From a checkpoint of a small mixture-of-experts model trained on Wikipedia: a softmax router.
Below are experts of layer 5 (counted from 0) of a mixture-of-experts language model. Rows are named router (the router's row for the expert) and show model dimensions 0-191. Each number is 500 + 40 x the weight over its row's rms, rounded and kept within 0 to 999. Numbers have three digits each.
Before each expert's rows: a language model's description of what the expert responds to. This comes from a sample of Wikipedia text that the model never trained on.

# expert 11
What it handles: Adverbs, participles and of right after was, is, were or be, such as only, often, later, especially, the number of.
router:433489503526556511454546487485445477506524501592593513485537529532511477466527568535534546527513492526471445420498498507457524561465533421601500504490510484478409578589541428505474485493518459502467535543474563461487452480462526445520488420528511471496528517465519448469493527477467483436505556528460593491486487499496525496515482496526494530530412547542513492513475455456519505539489396484512471555556551412518481503428557521525489527460467450466457483483511487547531490488574565501559512502509487498495532456472482450460540539537507584469536469522449486481459488525475492497

# expert 8
What it handles: Prepositions right after a verb, especially in sports and career biographies, such as served as, directed by, sidelined by, Preceded by:.
router:516489581481431477549505544531492521511434487511468477538482509465435515555492503456505511538521503460483483499531445487458465482536457525534502483490549452526466530461500496536558441531457440457506580438506452521546451483531530448524472541454501553419530470497566492518475442463502507521490446481481454473503546539522449476429514505516443517481507440484482536461518489469540525479541550442566473473452415563508447575523561573466459591564511519439474499468477530552487447463457485496509525532411444467543531433528533488513527459555504540509481456516507459498486416478477509470

# expert 12
What it handles: Commas and word pieces ending in a comma, in place names, dates and lists, such as Tokyo, September 19, Louisiana, formats,.
router:409460555525531545498507536498510536563410531495531523529492543484491505436555455443495436518514521529463545553508530490449501512466508518470520482474513523469529468536450449485546453525522481495509531493509514523480438528473541477457487522434461488480417558552541579504504500461482469425485513506553525537413511471464499458468489601476573469473526504529559496444435540546473469585525547450511491487543485471534507518504434556514535521542432532537513466509503444547481455473481542484441547490505428537496536463499506463564502475454495498508520539523561487567457461438492474523

# expert 15
What it handles: Table pipes and numeric cells in sports and score tables, and mid-word pieces of Latin taxonomic names, such as Mal-p-ighiales, †Sauropoda.
router:457527578483474496461441562459450446471533470455492446473507461471463499504528508475579456474523434538476507476474472529612528499513504517483437459498464432498510462576454573481454490441484525468490515495518451472458556448547511511506472447538458484552518492472499432449518481452473531436454492527495578507602515530579556450444510471524537508474534471515458582417481407456494424492540470532515492467491540484547535508501451487460502435466484528455526518499455458494447514526499501464547520490511535548512474456519472536441430448502543518532542487482460490503498537426548409488

# expert 0
What it handles: Subject pronouns opening a clause after a period or phrase, such as he, It, They, She, plus line breaks in lists.
router:448548506524519466525536473535463520419498477514566545484484567582515535514492455423504534536511512522547515514470509483481486472539495555508526523491530555509528493444428438523484490477492530536488461475551579612476507511446551475510569560465531461513486487520475612528541538491490444466506456525508476488522449570419498500545517422465463507540444511421556497463531476512460463474442503508548511487574568592559489495504470531545453543511465515512534442542537474492469499490545528523510528494569465417502447473490531488474499498439445486518494513470471498555423476561500525572

# expert 5
What it handles: Heading markup and plural or -ation word endings in section titles and tables, such as ==See also==, Feat(ures), World War, |---|---|.
router:519530510421477464557482520508561482467520515473449553537445540446483466538456484503513493487476524549535459513562511515508480440496502513416551433462523547476514423564423478528509479466469495481513456500482525488522541480497479533536483516492535494489508466485473499609440492507472464539488518521567528468528560511523553569456545524411455468472511480514451517518462454568472529524518484491448500503438451458470471469485509474487544429553474455500449451594520585472527535516501457503483514434513521448493537428494497514547560458503518487531517513466546470503527589485491462432

# expert 2
What it handles: Verbs and the prepositions or particles right after them in descriptive text, such as named after, picked up, Preceded, included, divided into.
router:492470432469559458482519493416536483478496487521427529499551517494599480505491485555546496514514430509476452436480493503499486489516490508534519569511500466563545499430574461428489459589558530515460455493507521553502516453539487432500491486565449481549524530516484485487536519481486521551495484467430453577584550496513518500431520443466529510528521474478505463517457560488515525502516457499424514536518517468489544420521518373575491455545545505534474562420507495515475512529506523450535448509492544430490445476472507541576545521440510442474528536504515489455496535486467500448

# expert 4
What it handles: Articles and determiners starting noun phrases, mostly the, a, an, his, its, and also The beginning names in tables, like The Guardian.
router:484484467479475475530486498456545550454600539485524549556508441509515439518520499460447479522486441510574515518493568474429539481442476511468501508506482458516490530550450481546491565501471514496558485567477503589452472424551508566417540523494587508448493554543542476480438514566453522405517468470534482440512476568510571505464530543539518471497502505480482474532486510524487449546524500566490508494505533524458473538556440586509421484461525532516474443567512556431499487505417527535573450464509544522458460561494441477538480507560543527503444554464525474479513529464525546431

# expert 10
What it handles: Word-final pieces and closing words of names and terms, such as -TV call signs, station, College, Philharmonic, plus table cell separators.
router:552445498434401476494471532392488561527513507475487450413474572494482572469513444586411573512509567533531595493482500622549539510456506462522465428549528541512461474455555533536461530473441507516461432489512505439532532518452439553463482455487444449484512513553489548501434510487475500467572489512524501529455514541483493495514512574467549513544525537556534500534449451501524501492466540518563552441484515514535419451464489439514505514470525512534517511487558535509550476481487514516476471493421552532441435488535519481573525504485528512480435479457532536438579520534505507563

# expert 3
What it handles: Year numbers and spelled or digit counts after in or the, such as 2012, 2016, two, three, plus line breaks ending paragraphs and table rows.
router:535416507526535514540453530575537490477444524444518447504464447487561515504507532469492538480515542540524541518489525523581509501447437456516490572497471431459457473510517500465523497502502508521531431567493528500492430490493481603537522527434496545477509491501469512479494476476472492499522506501495485562423452546515517496522530547411479482525508574435482424499508532453515503518461471525478480524454462484420532512524488472413463407497488497504585378523468440477478477489481491487412436473483494495480556527503562533450506445497444485550544510534525477432561445493552508501

# expert 9
What it handles: Common nouns right after the or a, often followed by of or in, such as end, year, time, area, village, List.
router:549446546513530524523487470486505475546511480456468544499525391479508487513462514506420505538486513508491586486494497397634482505488526477535473528562531520449549489549494554531531536520619504457460563504460503481539484583524517558456522487467523549516557484546495474533491497501499433505566499431488493529407521526520515565487480494428529562498506520454490501509470576517558552467559568551479578545491526435529548475557477500559590460537478436544522516485519438516522566511441488465476497547557559513518499559457526520535435550479521525501456502507526511468475524455492465494

# expert 1
What it handles: First pieces of capitalized names and words cut into subwords, such as Wil(fred), H(emingway), Al, Bil, plus the word not.
router:555496544530478493508524532563559515460523436517523474440493477541533516484485559516544445498457500533528441534523554471473467518487544560463483512495573458519573528465509519524473519485503468534482524472500468477536639449492457443556450474583514521558452537484512553511546469548513515587521406504537428511575463426507512458558532516561504428472535487547416458542531460511486531540515492418444544502370567537493497490527517509503519530551513519433468580562454513437527471486504513469541482516459450537484441503541533503471518516528449493468515512482459580521462518613510546540

# expert 7
What it handles: Relative and determiner words after prepositions, such as which after for or in, where, whom, about, a, his, their, plus football position codes MF, DF.
router:550537460521520547517548462533456504470509465453404474515420505560487489503570450588503512438508514482508481522495526469502506455485517484487547526512501543522450514450563489486523464509495488499527480452513493463527445517494536462530476502493483497520515505485476460466512564568517558574485471525487540492474531472468461493480451487552465489380530484576442562544547484385452603502446465495522503467499436504507514494548517510431553537462476468508513580522556453447488510529537446534486530493551483546593451493444516498455486519398516489452518512532523562501560531527473544559

# expert 13
What it handles: Periods fused to word endings that close sentences, such as t., s., ing., ".", plus table pipes and hyphens before line breaks.
router:475529433479512504517488479520452522484519441523575407518531543464503464436573441538494477435523549538462533466489462499456537601535468504504525494468439570476432474477440499493489437476463541510494443543543420482494490486505518433531548456465479518555493532490526499435439510443552528524460463516538428472488511524477550517481534493411417427479539478452556514494501542447428463453509574487530500533535441562487439537477491532456469510477505455534533465488485413466499506452427456544485451480483467513470512574524510453489434484521475453507507450497567517561460479519473467548

# expert 14
What it handles: Word pieces ending in vowels inside foreign personal and place names, often in sports tables, such as Fumio, Casimiro, Kiruhura.
router:511572486554507452471542490478462509540513535504449518497466483562421536451498522513503547590476459422485456532516463575585456449465463509470468434467519546499513536520526469531560515482529512525495503524516504514506543580502479512546525536504524419510506534521499500513477448481487518446506510442459424517502461517498470481550451503490424584524498477514524457528542512555461514480516566497532466462533537508532527515377558522509443472509579512458469482460502607549458467546493537534508398561503566522469576531579473482582511494478472499551484517502513502552564515449412482560

# expert 6
What it handles: Mainly conjunctions like and, or, but, However, plus word pieces inside species names, numbered list entries (3:, 4:) and table cells.
router:485595485540528525518492435575530458444507530446544497511528517480491501479478452520505518571518476520490541535485491517491441507506504522416544497478489469585503491480405477491513491510431473438533406500528617528456455484445504530475554549454500488510454487482448584506543552473563574491553477496502480520443480529450529488538504518559506455551488582436546475482489542496527491508419517522455508517563538519542508447544435525540463534451398500539523492460524522481525476516537511565456520524596506516443492594455562521562491464472523447539481528509566499540490514532546533583